{"n_layer": 8, "experts_per_token": 2, "d_shared_expert": 64, "router_score": "sigmoid", "normalize_top_k": false, "shared_expert_gate": true, "lr_router": 0.00127, "norm": "rmsnorm", "norm_eps": 1e-05, "tie_embeddings": false, "steps": 6632, "dataset": "wikipedia_en"}
Below are experts of layer 2 (counted from 0) of a mixture-of-experts language model. Rows are named router (the router's row for the expert), up (a neuron's input weights, with its number) and show model dimensions 0-95. Each number is 50 + 15 x the weight over its row's rms, rounded and kept within 0 to 99.
After each expert's rows: a language model's description of what the expert responds to. This comes from a sample of Wikipedia text that the model never trained on.

# expert 27
router:59 62 51 60 32 87 44 38 45 40 69 52 42 50 34 52 15 54 54 58 33 62 53 62 40 27 42 55 47 78 53 40 27 45 60 47 61 73 48 46 71 87 38 46 47 68 64 45 50 65 61 65 59 37 47 50 56 48 67 46 12 53 56 17 43 42 58 42 70 81 39 59 48 35 59 59 61 39 20 60 23 37 57 88 55 57 53 60 39 59 35 48 45 78 70 51
up0:46 40 89 58 57 60 48 60 44 67 51 28 54 43 39 62 54 51 40 33 59 44 40 55 48 50 38 70 53 39 61 79 24 42 46 51 33 35 36 53 53 73 11 52 28 57 50 59 49 40 63 50 82 40 45 61 58 53 59 57 54 41 50 36 40 29 48 43 56 63 63 76 73 61 14 43 41 55 47 47 41 25 39 85 47 62 15 65 65 73 30 54 53 85 54 63
up1:60 49 24 46 44 59 73 32 28 39 50 55 50 45 47 33 23 36 53 66 53 51 26 30 55 38 43 41 55 65 60 41 62 58 50 74 64 66 68 38 47 63 44 36 33 53 31 30 29 58 51 52 60 58 71 79 33 19 77 38 00 61 63 34 47 37 52 61 51 53 55 61 54 45 68 63 46 37 55 50 63 35 61 67 81 49 40 66 30 50 47 25 47 41 16 44
up2:65 47 48 42 45 49 38 58 65 80 54 78 36 54 59 42 54 51 37 59 37 52 80 46 41 41 67 39 54 47 69 67 48 36 62 54 33 82 58 40 68 56 64 47 54 60 66 64 45 39 66 66 83 16 29 39 61 43 57 47 50 47 59 24 38 23 73 68 31 52 57 59 53 37 36 44 58 45 58 52 14 27 75 73 68 32 42 63 51 22 52 81 45 51 59 63
up3:48 70 57 57 28 59 53 56 45 71 56 50 44 60 67 45 54 43 51 44 38 48 44 65 55 43 82 47 44 52 50 49 32 51 41 39 44 36 55 20 54 52 66 58 32 71 39 59 42 67 49 60 87 26 63 48 60 46 64 36 28 35 57 29 22 58 32 35 76 68 58 65 51 51 86 58 38 09 23 50 22 48 58 60 57 75 47 79 39 70 45 21 39 59 51 51
It responds to: Mid-word syllable pieces. Inner or final syllable pieces of words and names after a capital letter, like G-and-alf, R-ome, inc-ome, fig-ure.

# expert 3
router:60 62 61 69 36 38 56 42 41 45 59 64 67 46 49 37 36 42 45 55 49 43 33 65 71 12 60 32 38 48 20 51 45 63 28 30 68 30 52 50 31 72 25 36 76 59 56 33 49 57 53 40 83 32 53 47 58 45 64 41 58 54 55 45 43 43 57 56 70 76 42 62 49 19 52 30 75 42 42 61 31 39 66 68 43 73 43 41 48 78 43 48 16 45 67 79
up0:24 21 56 47 69 37 22 27 39 33 70 53 48 48 15 40 63 76 49 51 53 43 48 64 60 55 40 41 24 57 32 63 54 47 63 74 62 33 26 42 60 72 54 58 84 39 27 58 51 71 57 44 63 45 57 59 64 23 61 78 28 46 46 48 26 47 38 36 60 43 56 54 79 36 50 44 44 53 54 50 59 36 49 52 78 64 85 55 56 68 50 50 32 48 40 44
up1:42 50 58 41 38 34 63 69 69 59 61 76 35 48 34 45 34 42 69 65 37 55 45 52 31 49 69 55 49 48 54 41 30 42 32 47 42 58 46 48 64 62 72 54 86 55 63 61 63 53 70 56 70 64 91 44 42 59 66 52 49 56 41 64 20 39 21 53 49 56 83 45 70 35 82 46 26 55 37 52 26 44 41 41 37 69 53 66 83 35 52 33 35 72 55 69
up2:51 65 33 76 59 30 37 33 74 37 68 60 68 60 69 59 20 63 55 89 42 20 47 68 52 41 63 65 58 73 31 50 72 66 52 37 63 56 54 58 45 58 50 55 72 45 45 53 57 34 82 42 59 08 37 61 28 49 41 49 67 58 43 40 27 57 38 54 64 35 60 53 52 34 42 28 52 71 53 50 37 42 40 39 34 38 52 65 46 60 29 53 54 33 81 66
up3:38 41 52 61 31 50 58 51 40 50 43 48 57 66 50 26 71 36 40 55 45 85 22 60 53 35 47 44 32 13 34 57 24 52 53 42 68 35 19 59 35 53 61 50 53 50 45 56 59 22 38 53 63 48 54 54 68 53 63 52 22 47 62 35 54 37 40 21 63 70 48 67 46 47 71 60 31 48 34 64 46 26 71 70 61 35 27 55 30 94 45 57 68 55 72 50
It responds to: Plural and name endings. Word-final suffix pieces like -es, -s, -ers, -ing, -ates closing names and plural nouns, often in tables (D-ates, Will-ers, Musl-ims).

# expert 52
router:51 57 57 66 32 37 32 33 47 44 61 59 59 48 57 48 25 45 31 43 27 51 71 72 50 00 75 57 64 33 56 05 36 67 42 40 70 30 37 61 41 68 54 29 43 63 62 35 40 47 61 42 47 37 54 57 48 70 45 35 18 47 72 45 44 45 27 70 74 41 52 48 49 44 34 45 51 61 34 25 45 55 46 64 59 62 64 57 63 56 35 25 47 42 47 73
up8:62 52 41 56 63 46 26 69 61 71 32 64 43 40 60 55 48 52 59 70 42 73 51 97 41 33 62 44 68 44 36 53 32 29 41 48 75 17 33 85 51 49 63 63 50 49 73 47 38 64 51 54 44 35 47 54 43 60 66 41 66 37 40 56 40 63 65 66 83 58 56 56 34 53 55 54 33 50 74 28 70 80 42 51 79 66 64 29 64 38 57 65 62 38 45 59
up9:46 44 50 34 51 49 20 24 40 34 45 60 60 43 34 73 77 25 28 46 38 49 73 68 30 57 53 48 41 39 55 44 40 42 62 37 33 28 55 62 40 87 63 66 57 45 35 72 35 34 58 59 50 33 33 92 25 48 50 30 49 35 50 65 25 68 53 46 44 75 39 42 54 48 41 59 50 47 62 53 53 45 48 35 64 48 35 66 25 63 17 62 54 25 58 71
up10:79 62 73 83 44 27 22 49 65 25 63 73 66 38 64 55 52 30 41 47 64 46 50 64 26 25 79 47 67 62 26 26 50 77 50 57 66 42 47 55 42 43 43 71 52 36 57 38 41 40 63 56 39 45 57 36 36 37 45 39 34 36 33 74 53 66 71 41 40 48 65 40 71 56 11 65 45 44 66 44 60 43 34 31 66 63 28 56 40 36 46 52 50 58 36 65
up11:24 50 40 28 68 55 48 53 33 64 76 30 49 50 38 35 53 59 47 47 38 80 66 73 51 39 59 42 63 45 32 34 51 53 22 52 69 63 36 64 65 56 53 48 67 21 57 45 24 46 54 64 38 43 14 72 30 49 56 24 27 31 50 50 40 55 32 66 59 80 57 60 54 46 66 57 73 72 67 53 49 65 37 64 69 32 15 57 58 43 36 47 47 49 34 72
It responds to: Est/ass/act pieces. Mid-word pieces ending in a consonant cluster, such as est, ass, act, ust, ect, as in Timor-Leste, festivities, deduct, illustrations, dialect.

# expert 18
router:62 39 44 61 60 39 53 42 65 33 65 36 54 54 57 71 55 62 39 53 52 54 62 53 66 58 46 52 38 39 65 60 60 48 56 26 47 67 46 47 02 62 18 62 45 67 48 50 56 33 72 37 67 58 68 56 53 45 56 41 14 48 18 32 57 43 62 40 30 68 42 46 67 39 41 29 89 42 37 32 80 24 47 61 56 82 74 65 54 38 52 47 49 60 30 38
up0:43 48 63 58 27 41 72 41 44 58 45 56 79 75 60 54 65 43 50 59 51 43 77 47 62 86 40 58 63 46 67 55 44 40 65 28 36 74 24 47 31 50 51 30 29 55 64 67 52 42 54 44 92 64 38 36 53 47 32 24 69 13 32 52 37 34 35 43 54 56 35 41 35 52 47 31 50 53 29 17 45 35 54 55 43 57 46 37 62 36 33 49 26 41 27 54
up1:42 65 39 27 65 49 54 46 66 34 60 58 56 55 63 56 63 51 64 80 72 55 37 39 78 68 30 61 12 55 53 64 50 49 56 60 59 47 36 54 34 43 11 59 65 59 48 42 47 59 62 44 81 31 54 69 16 43 47 60 45 33 53 63 71 49 67 37 45 47 60 33 47 68 37 40 80 25 46 53 55 36 63 72 67 78 64 69 25 43 53 59 51 45 24 59
up2:76 52 45 59 48 59 48 44 27 67 45 40 73 60 53 64 49 50 57 60 77 51 40 60 54 61 11 60 41 32 73 85 38 51 35 21 62 50 34 58 09 46 31 55 52 40 30 49 27 47 62 30 59 57 46 51 71 72 45 45 43 45 31 61 74 47 77 30 51 49 54 30 56 58 33 62 63 60 21 64 50 37 41 58 43 65 53 56 13 50 33 57 48 60 46 29
up3:77 42 58 74 42 47 79 27 55 45 64 38 59 54 42 48 44 49 39 38 40 37 76 64 50 66 61 34 61 09 59 48 58 31 62 48 51 65 42 48 23 37 26 52 61 43 33 22 74 31 65 30 57 64 51 62 44 19 68 48 37 44 42 50 21 55 54 53 36 58 58 21 68 58 55 43 92 62 56 40 62 33 79 58 55 63 44 56 39 30 55 45 58 44 39 39
It responds to: Plural and verb -s endings. Word-final suffixes, mostly -s and -es, on plural nouns and present-tense verbs like starts, appears, joins, parents.

# expert 30
router:46 32 40 45 33 46 44 44 43 48 84 50 77 40 36 49 50 56 32 46 45 59 84 49 61 51 81 74 40 44 56 24 17 63 50 13 82 28 58 40 49 69 20 53 50 62 76 41 69 46 59 45 51 40 49 68 52 39 37 41 26 42 68 17 34 49 60 51 58 71 46 53 62 38 65 37 34 51 22 55 60 54 45 60 55 47 74 54 36 52 37 31 48 60 49 51
up8:65 51 75 44 33 55 35 54 63 37 55 37 71 67 82 46 34 34 37 20 38 49 61 43 56 59 66 49 72 22 75 59 42 65 40 53 49 52 65 50 50 35 41 45 30 58 56 67 50 30 46 34 80 31 66 76 64 59 21 59 46 37 60 44 74 45 67 62 58 55 42 33 73 51 51 15 47 28 64 52 43 49 43 83 48 84 56 48 55 52 36 40 48 55 77 45
up9:65 47 37 33 28 53 23 53 56 26 64 64 65 42 53 53 52 70 45 84 52 38 47 47 62 25 64 66 42 66 72 29 49 34 67 47 98 31 53 39 49 48 43 40 49 50 65 23 65 78 39 24 56 24 29 70 60 45 34 34 51 40 71 56 40 65 60 32 44 53 63 64 49 60 65 24 48 57 50 54 65 42 54 79 34 43 61 63 62 41 23 46 37 52 59 52
up10:48 44 27 69 34 59 59 38 57 34 85 54 70 39 62 56 46 35 35 69 55 39 39 57 65 59 60 54 36 72 57 28 56 55 56 31 74 54 60 34 71 51 49 53 58 65 50 53 63 36 55 35 63 44 17 78 54 34 45 16 54 63 64 29 31 28 69 60 66 53 57 33 41 46 52 72 50 49 15 46 27 49 51 21 76 41 55 46 25 55 32 51 32 72 31 46
up11:66 39 57 44 64 40 35 30 61 55 67 50 50 47 40 74 43 52 44 65 78 62 68 64 51 62 67 43 60 78 63 38 53 60 64 67 65 29 65 20 65 35 45 57 69 45 52 47 36 53 57 28 64 32 40 81 37 49 61 34 42 52 55 67 33 39 55 21 45 58 54 86 45 60 82 38 34 66 52 25 48 56 69 56 43 61 23 79 60 42 55 61 38 20 67 37
It responds to: Mid-word rhyme chunks. Word-internal vowel-plus-consonant chunks like all, ill, ell, ish, ley, land in names and words such as Corvallis, Cordillera, mall.

# expert 9
router:46 64 42 63 26 37 30 65 77 57 68 72 44 42 61 65 25 86 35 89 45 58 68 46 61 63 50 56 81 37 42 23 51 69 43 57 60 80 40 63 55 32 42 47 46 62 51 00 47 53 56 55 38 43 40 52 52 57 60 32 48 55 65 38 31 35 53 31 45 58 84 54 38 48 52 38 46 42 53 39 48 22 56 47 63 69 26 49 46 57 50 66 49 62 42 44
up0:30 57 59 63 15 40 53 47 56 59 74 66 46 46 44 32 56 50 36 51 56 53 56 35 27 60 44 61 43 38 61 37 62 63 65 70 58 58 42 71 49 48 26 39 32 30 64 41 59 65 75 66 85 57 56 60 72 55 38 63 64 41 36 71 32 27 62 26 11 69 64 69 64 73 32 40 62 63 55 66 61 51 48 52 68 57 29 76 60 47 73 64 51 34 33 59
up1:69 42 32 76 33 24 32 52 80 36 50 89 64 39 78 59 20 58 51 59 41 44 38 37 65 40 39 50 65 33 62 26 35 71 62 47 52 52 67 52 50 55 48 42 47 48 36 06 47 55 57 59 32 28 65 65 63 37 58 55 35 72 63 42 49 30 54 31 33 28 63 55 56 60 67 37 66 66 36 36 54 40 68 41 74 49 67 34 53 54 31 43 35 45 57 63
up2:49 39 50 80 47 47 50 71 80 49 69 39 29 74 69 49 37 67 40 64 40 68 77 68 51 41 61 33 61 41 45 42 58 70 33 45 46 72 49 45 76 40 56 24 44 34 64 41 67 11 41 48 43 27 39 45 61 55 79 41 77 55 46 56 24 43 55 34 53 50 62 52 64 49 49 61 11 35 61 16 55 34 46 62 66 66 45 34 40 44 41 66 50 35 49 44
up3:38 48 61 68 72 47 45 89 42 24 61 53 60 38 46 61 64 57 21 52 56 66 66 42 44 47 74 73 40 57 51 31 34 68 31 73 70 32 68 52 53 43 69 52 49 30 40 38 56 53 77 55 47 52 41 59 47 69 57 46 67 66 87 47 33 23 23 66 82 41 48 75 40 49 57 36 49 54 42 31 55 54 40 44 67 38 58 76 42 38 41 34 64 51 28 71
It responds to: Short word-initial fragments. Short word-start pieces after a space, e.g. sc, bl, cr, f, in botanical, species or technical descriptions, plus exponent 2 in km^{2}.